Below are experts of layer 2 (counted from 0) of a mixture-of-experts language model. Rows are named router (the router's row for the expert), gate (a neuron's input weights, with its number), up (a neuron's input weights, with its number), down (a neuron's output weights, with its number) and show model dimensions 128-191. Each number is 128 + 24 x the weight over its row's rms, rounded and kept within 0 to 255. Numbers have three digits each.
Before each expert's rows: "comes before" lists some tokens at least twice as common just after its tokens as in all text; "comes after" lists some tokens at least twice as common just before its tokens as in all text. This comes from a sample of Wikipedia text that the model never trained on. Tokens count by the router's weight.

# expert 0
comes before: "-", "\n", "|", "The", "In", "=="
comes after: "\n", " |", ".", " =", ")", "=="
router:147134152116137107105190105132122140145126136109156124119118098138159114120100102111106133142112105127126150148177119104150101148130140118168110102133100169114145121101086101155170081138149132
gate54:177086138154101130124150120133110095112172124139114130133112178151113145109124129066105103126172103098112142135096136153084142108116161133126091111123135094127113153118118135136106103114034111
up54:148137213215129137091097134144108142101088123141108117109146160077087153118137110090133151114162187147107122148122112120112094146160134152104115121131111106117100122100147141122116121113104139
down54:159137167169140202099145134137123166122100125120111122110155185127138137135185109178115163126094139162128111121074125127135137167132134129090122147117133149119115129100158144091118118126165148
gate55:118162141127148156141111153166075155153136114118080155149111169136125099165134103130107156146121157113135123136138123153159135212122150146145139150111140143138148158137137103128122171148137107
up55:141149154110138153141120119068116104124094153125087143094133106131090100118143137149108103161116136129125104138078113136093093140181161102132132125134095096144134125111100130143118128135135147
down55:133099153142109107126176110126141139131138089113112116135057165108122125134069138102136122161136108097091084109163156115178110087112133134163112140115127123123110067154170123146193150138101115
gate56:120100167122131119134144116048155142133134104111134135100127107127113114113113109109133137106137122131142122120133129108137115127122106127136120150129127128073131120076110134134118106121133155
up56:133103129137114096114129179145073138166117146118114161155136133150131162131118168194184157076164133162133113107106123141124122127096094131115133139188101148084136111189121135084105071122127136
down56:128108151105115131156177149076135135121143079162112144085115095128116126125098107156131125151066111093118166137146144112136120166094134159134133173146143097132115145118129126112128120170160133
gate57:121116116164137131085132143136118106164097179169102106131120134100140114098127121148175124095137076136138144115123136097127093186142128115155152120163140164111164118110152155118117097146133127
up57:106142103146114122118121127126219119135166065171141153115169136137140133108150112128087109118119132139121124097138132131127155109173152147130161126106137150138141111141127153100134116089065157
down57:109124132111132102125117113109140151138110085126110110105128099082130129125109120135130142120129118173096121105108141093116121157113111172121155159149146129174126088099112129077135163084085136
gate58:132141114115120133173122154128123152160166135096128195092146102144131112130143118131126111142146111143107148192117171140167100157110156137158100109136095126078108092122137129165135095117134141
up58:172116175118144097099111132160119133141089146149103120114130097145118157142139139099121106151119144071125135105127140140128117111152113117122131102135130127134186182112115133108097148111191125
down58:123129114141121113140087148110139144130144130103131149100073151162146117134147153105126107148162126118151138146130150165069105121157076142097119095101127159123139131144121178136117125104113115
gate59:143095132097183132134077107156131114091109140142150165153135121112126164109099132106114085146138125132134110129160147136139151149146115134132117105150127151099098135136120141114102083152154136
up59:151106148161168132133133145160117123134138108117159145119143083168130132122157081125153171130160110086117102064097130127130105119161135108163176107118156121112128145146142073166141115097125146
down59:131139136134113151121129164100160093176118086110082112138145154160154095092164157164137134119113145105111144107093102153125093081136125094146120106095133119156135110131118151126101109137123118
gate60:117124131090124142119136136159162156174133120133126102127145098103163104130140102162159188117165136124121141121099131097126113142146147179147131112142124141146150130137043158130147131091105145
up60:146122100119142117167137105108116121140149098126134157144060133180132154124093106081082132124148116123080136074112123114106125139138108126128129147107128058145131137104140121104100199126136162
down60:162134142175132157122148165127095117118149126131116149110167188086122110109133139132125119144131120144123159140116193141147131156099101155135095127091110092158143161143104131100128121112101126
gate61:144078170143117073115128068127123147161137121132128121149085151101126143090105132122107145118154106132134109128086102156165136118107136114112154139121127116166127160093146138161101172094105135
up61:107158108079154111135146093125095136118132146060147148077173141120115136122106150143117121155127085128101146107164117107110110104148137134106126140145153126118105130168102084137130105144109113
down61:133093122143132065147118065104129139161125086153128150164124154084102136167111134145094156119175085133137110123127102104136094140122128156119160101161124124099120143127148157124112125117117129
gate62:133142129100144141136106126157128164100130083121146123143126118115138153118162111147126110151113104133123121131124168122114075108130125138126152124135160162111142128117167095150149119146132139
up62:123110200145146133135104158086156103147141136088126149184093131094136170173094119102139127140104103100117098144148119114107153152148139134146132120151122134118096114158130102146134142104132130
down62:090122133167107169090109141112100114110104186096154141130105125157126121109108126133108117148136134162131142103145114133092147177133128125093147130103150161139151123131095101151122112140122138
gate63:128164117104134098098145109169134107127132136183095103106131112151188154126150151109160097122151129138125118115156113116116142093155135136126119142134141116151152117097137144169129110141132116
up63:138136169143172086110094127107120103135152139127126137154120132119099135162062124160136110147107139126091155078089118091086122091127117147130112104123157125158135069114127127142149143142146130
down63:115113121082103138119161090134124122157148128163110133131130113130139139155139127114128125123152160147146088142146112144101142132101157156108159131127161137097144136138097153092135094090129113

# expert 8
comes before: " |", ";", " –", "4", "5", "7"
comes after: " |", "|", "′", "°", " February", " /"
router:186119132136126081138145140116126127137117100133123109111132111138131123125090144091101121124142132143136157140150099106113152125126156115168121148161181134110117145113136137114131131142094106
gate44:105119094119160149131175138173150143136134109140147141121148072095127107119081174096158109129153110113155103181114136170136092122165156126172169102149118100109143157127158108122110125111145127
up44:107135107118172119122205156130117136142195154173149116158157098093152156135099162076152115111193125129129127117158130167120112107148156113168159090135124072158129146114172126114081131123141164
down44:128145076117141116138102124135152102142163159143137098122148116124152126148081171167123115137149129147160141104110145181141172122108154164105113117103150126107128165120136109124170143139140140
gate45:097146095130106097121128113093143138131167088134168114067121109150141152120126138077097112117093107128133100171148149124158155142121086133114114119141125120123127104108092134150191117126091133
up45:123161121095152136109137128109110144107154131082143137147160125126153146122116123125121108142114108094131171114101177113098142132141104193117109130136101103127062105102125181137119106155074126
down45:171146095119137097104146103116116143114101155137151093164107088140094160143122134163096128132125132134147089089148134134102119167092113133145112144105167139146112114138159122162071117147155150
gate46:151123112129106121131157104139120127137153111133163077111106139149133145158141139108098166101173106132113083174160103145119125114173138107114104133145143157153155158163109148127118134129113080
up46:181111154133137139147135138098110125127158114135112120155103154111140123149118108121153127095148107180126165142142093139135137151092135116106146086119123154125144151107138163117097133117106116
down46:094115099094104121157133175139150145130147088161134143151136105081125127129103156121112101137090133094157137108089143091098162113126156154135139184138094104172147093120138107094116131142103153
gate47:118116117097125155127155134160129123117103124152110111118150143121141151167078138086109134100114112170082104130102141117186128124118135135108126156132117132136154142104112162125111119134137083
up47:111114162113134103110112120119134116129155110128111144141162129160130093200151143128153170164137081101124105136125117146113100173129165144098144141155120129107109162131125122114134167107113140
down47:127122129145155139146087104151124116114136133115129134158120124175074151123133105155136149146165133097148108149113128132120146110151078099145165069126125120075096076145115089134129089102128147
gate48:090128109127136109124137123165129168112138093137120103118134136142115134092074160096079146106134108146133120176091110117105106088118135114129099118133174098147118101149137108129128140154149134
up48:098141111119144161140159124112106148119099120135109130179140128111172123151131122092176146112137080100091137114142126135137142080127125168108108126162098109143155153143128082124114121119140096
down48:162144163126131161155115142079145145141141129134153091093097123116114133123139105132153077117123159113084126082126158122142127137167127111133131175113128114158134139096125136113092078121122141
gate49:110095130140145097091198131125156099146136145101093147168147159104189130124138135148159132145116094162108103141114110135128113127137150116157088125120144142094131168149173120145149114144121138
up49:132168126115138171163126168115115101118133141082134121070093096155155133146092134105112120098142117110113142153139148093146104135102146108127157092124096129092079138098082111131129155101123129
down49:133135105122139112145100136134146168151112122109146125126073134126124169163109094095124143125141122109104151115116107119151115071107125109116136132158137117127131135106123125155137131167102145
gate50:124113156119145137148125105145178107172167118142100136141124077114125125132140155114112125154127128129167140117092100130127130095160103117149163118124104111144112127105108140132039117150136147
up50:141142137112133113134144127142150129138120162101132128121142100173107095104126115082137096118079124106135126100117094114146125088111109123076094168136133113144135107094141093161114112114129148
down50:153114095154146127106154125119109153152140136146137130116098157101113141099130147152131156112093135097119165133112137104139094095117108122120167130137145115137124129147175141136135161116141146
gate51:110133169147121116112114125103121124097124130107151108098160095120134129085168117107136133169137169091129140108151172153126147108115146075155121141153117131089108109093122103117140069143100116
up51:116122111130155149113096133148127126137112107090119162153129110111188129135145075130127147146151092126147101106138115159117082163144116153112147099102128149135117177142160132098095124143151098
down51:131093140118139086142080135110120173139163132160092145102130122161160158135127120117127135127096119073135181142112118112112143100097098090117155086142115141096109127125125124114137155117207117
gate52:185129102112119068143106095120108134078113125111122119095130143169139160130086121152099091128112112165106102145131182137147107108121100150162162131115164119148099097105150123131085138132066141
up52:096129139138139102136126170133077142118075140134115105113110135113145152133115107138089160091130143095117107078197152139110134130122122112109130114082124118105149123130109093127100093124134137
down52:126115163109164160153083118101117130102149138106122111166119148130115121135106110159120109149151147121106108081164160145091122114171140139122146124131127111149128082146124110127142145111099106
gate53:094140124136090148139143152144113155151147112151173121092122145144160117108145066096135117153127108140174113085092112118149145136146132108156154083121149131137135125155075133121120127136141093
up53:107151121167149083109139123111127140205138155148141140123113140078115130136126158137123132172101149140097196141089098154112143146124111134136164088104160153130152139114161137104141123127163128
down53:146131138128102106120137118184162168201144096137155088123115132104158120144132165090130151114135088084110129115079129125121132141112122118148124122100136127141104180131104135157120126136128138

# expert 6
comes before: " the", " a", " his", " which", " an", " •"
comes after: "\n", "s", "ed", " University", " one", "\n "
router:096120162105143143122147128150108092144158120111163127100163097119159131107152127157103140108152135176131164141153139073068134145134134143136109107118166135086097137092109141126113118126131131
gate44:080137075101158094132074121095169110142115160118135119094078129099119123147094135120152162083156124087131172134161102094115137107113150149088151124063105118163150076128129149120129152152127119
up44:152118111137093130140194120133103119095135143085136136131146156151180122135138147142135102138099096116097169156116099110110134145142152156137162103134171128083135120139134135142168132121106142
down44:088114128142101151158151118088148098124122178097115112130142142150150151089094123129116141157129090138124158128143134098138148128180140146160116100137158139135131075112131117132145132135101116
gate45:130121089129083161076161181121181114118116158106191133166141129113139125155162123134138117144145138136088105145110105168146129145150145135138107122089108196105142110116176111147159098115113123
up45:115154124144132118125116134114075108136097164134097087137092104104130106107144090137132144149125201103103099097111132111083134097118095169152103132087133157127145116194155145083095131114128131
down45:128137115105153154119116167116152104110137145083109122143148116135121140156159116150141134195162140121101115162150098121143129139117134139172112137091135122124160077173116184173148107141141115
gate46:119112081101141145117110122172154158116159166124128137158160108146153092097154133129169164149130116150129139187147139144131132118107120139070109104145090134148125192179084154109159154142111119
up46:159147107108145119122100141120119088144144112125133106137112136123099158145117137127098131100099132125111123138112157140097148181112100124131119116123099105143123104152125069052085112136175144
down46:157076123134132086098105134140164178142180165130104123132130177125104130114137150154138137118161138140115159133134163149090140119137135150107137068132098152131100147156085133081145113132097162
gate47:118107134154119151140120164126120135127121135145138112116116132147134111135185102112092113106159099142100128157103113144110117123126131136145191096146160123137115134122150114122189104099102114
up47:165154123113190147156167089161152107099148092113157085128125109104103147123129150123121088139125094152156078126131131138114100116137139137146141093124116097133106093158127132080112122109139128
down47:156121127120171105139144109110166136128124091105099057126137084094153106162110143135135100141132162096167074120123166148164088132125100152111107128128126075103143082136103158148101155136157169
gate48:129150127140126119150125127123112089154134160102096145127150146139126104140120105110090138135083075173089136108137089110083102164123102123089133140111104100098099117105116155131109116103156145
up48:136117111109140118152155151121127161141129146109124133170159132122109129125120120133131152105156079145104145122119104106122096148109143150079107129125124181123142181088180124093116156102106143
down48:136163156152128165133105094156143123120155112114150122144111109113144122119132125129072099071122125151082115136110120089108136119155079117150161113103116079096138119118131155166102108140133151
gate49:129112161128116149143082115114110147136144155162182110123130139086106130146149087139116140142149143157133157110118145115119093153142126103155158113124108143145133169150117128092149092135129103
up49:141111087164080108153093174141132160150159135123119088126134134113124129122106129129130131163187172118124148172139112124150143139116164138119135146129136102144104114166142102141126165101096122
down49:144127054161139176156161113111108083148095069136124124126131128125134140117098077162142108141115108116143124103127170112140143139104146094128114102077151126182183132092118151131145125109135153
gate50:139185128172126145160133120132124104139145115089068154172104160136107129166093161144099131088130090149109109116141115146129106192102119142118082144122130116078144115071124160087134154117108140
up50:150112154145152129096130118136150118154128119096101139125112160156102118115123107121188141111070151144122132140125128116149097153142129167122155165117118080139143136132115133137158113080125145
down50:126079158132141137151148119110148146111109096147110119141141132164127138122163125090103141110167113140123136129128141106148158162118104119084092075108120156132098159091169111121113131165127130
gate51:135137137098102111112139111108071092147123111130103106096167125119150105141146088129135134134133119132130103119131117123117121047115085149120135118144135138146142133142133138094105118151134119
up51:140124136125123090125135136142182073077127147118138138148115082153129202108191120142139121113135064094116085117165128181127132157113159162163142142123113083108137114136152116150111145132099129
down51:145103105127088107162121133125121125163114097150117105152156126141098139081135099153105169163132097090160112113155130123127141073108123149110150127126129149124106153126094097105133106140179097
gate52:119119122151158140100130130161130131129152076164124131073094104107092082111107103123141118142108129069091096131150130134131122139129156116105149112110187129126115119140096170152123111165112128
up52:097128142151165161164104139071130106144122167176112131126139132113163153139188105140150129115128116088117108113149136096085129151091095125139159149158152161110121135115133126142079121168097109
down52:097142153138181127114106115105129103143133151140132138184167133119178116150147137168127112121094134136147103111137157116137139135081131140126121153109146130118127132161154172164092118142125109
gate53:109128132108110162078103161168088111128155132079134141142139097148133127125123078176084155112165103140153189134157141087101132163136123126130097144133164131087160107125102156165147099123151131
up53:114154110112143134126176162154108181158117133159119142129146152113077113060123121108111100121099114106124129113120140133109171191116129124139119131111150150167140095161118155090113128106110120
down53:152125146129130114099142135097101176163136119121152150130121121158139098123098119130105077100145085087130162110156143137152102126124128161146074163111152106156160120120126135130134109124119090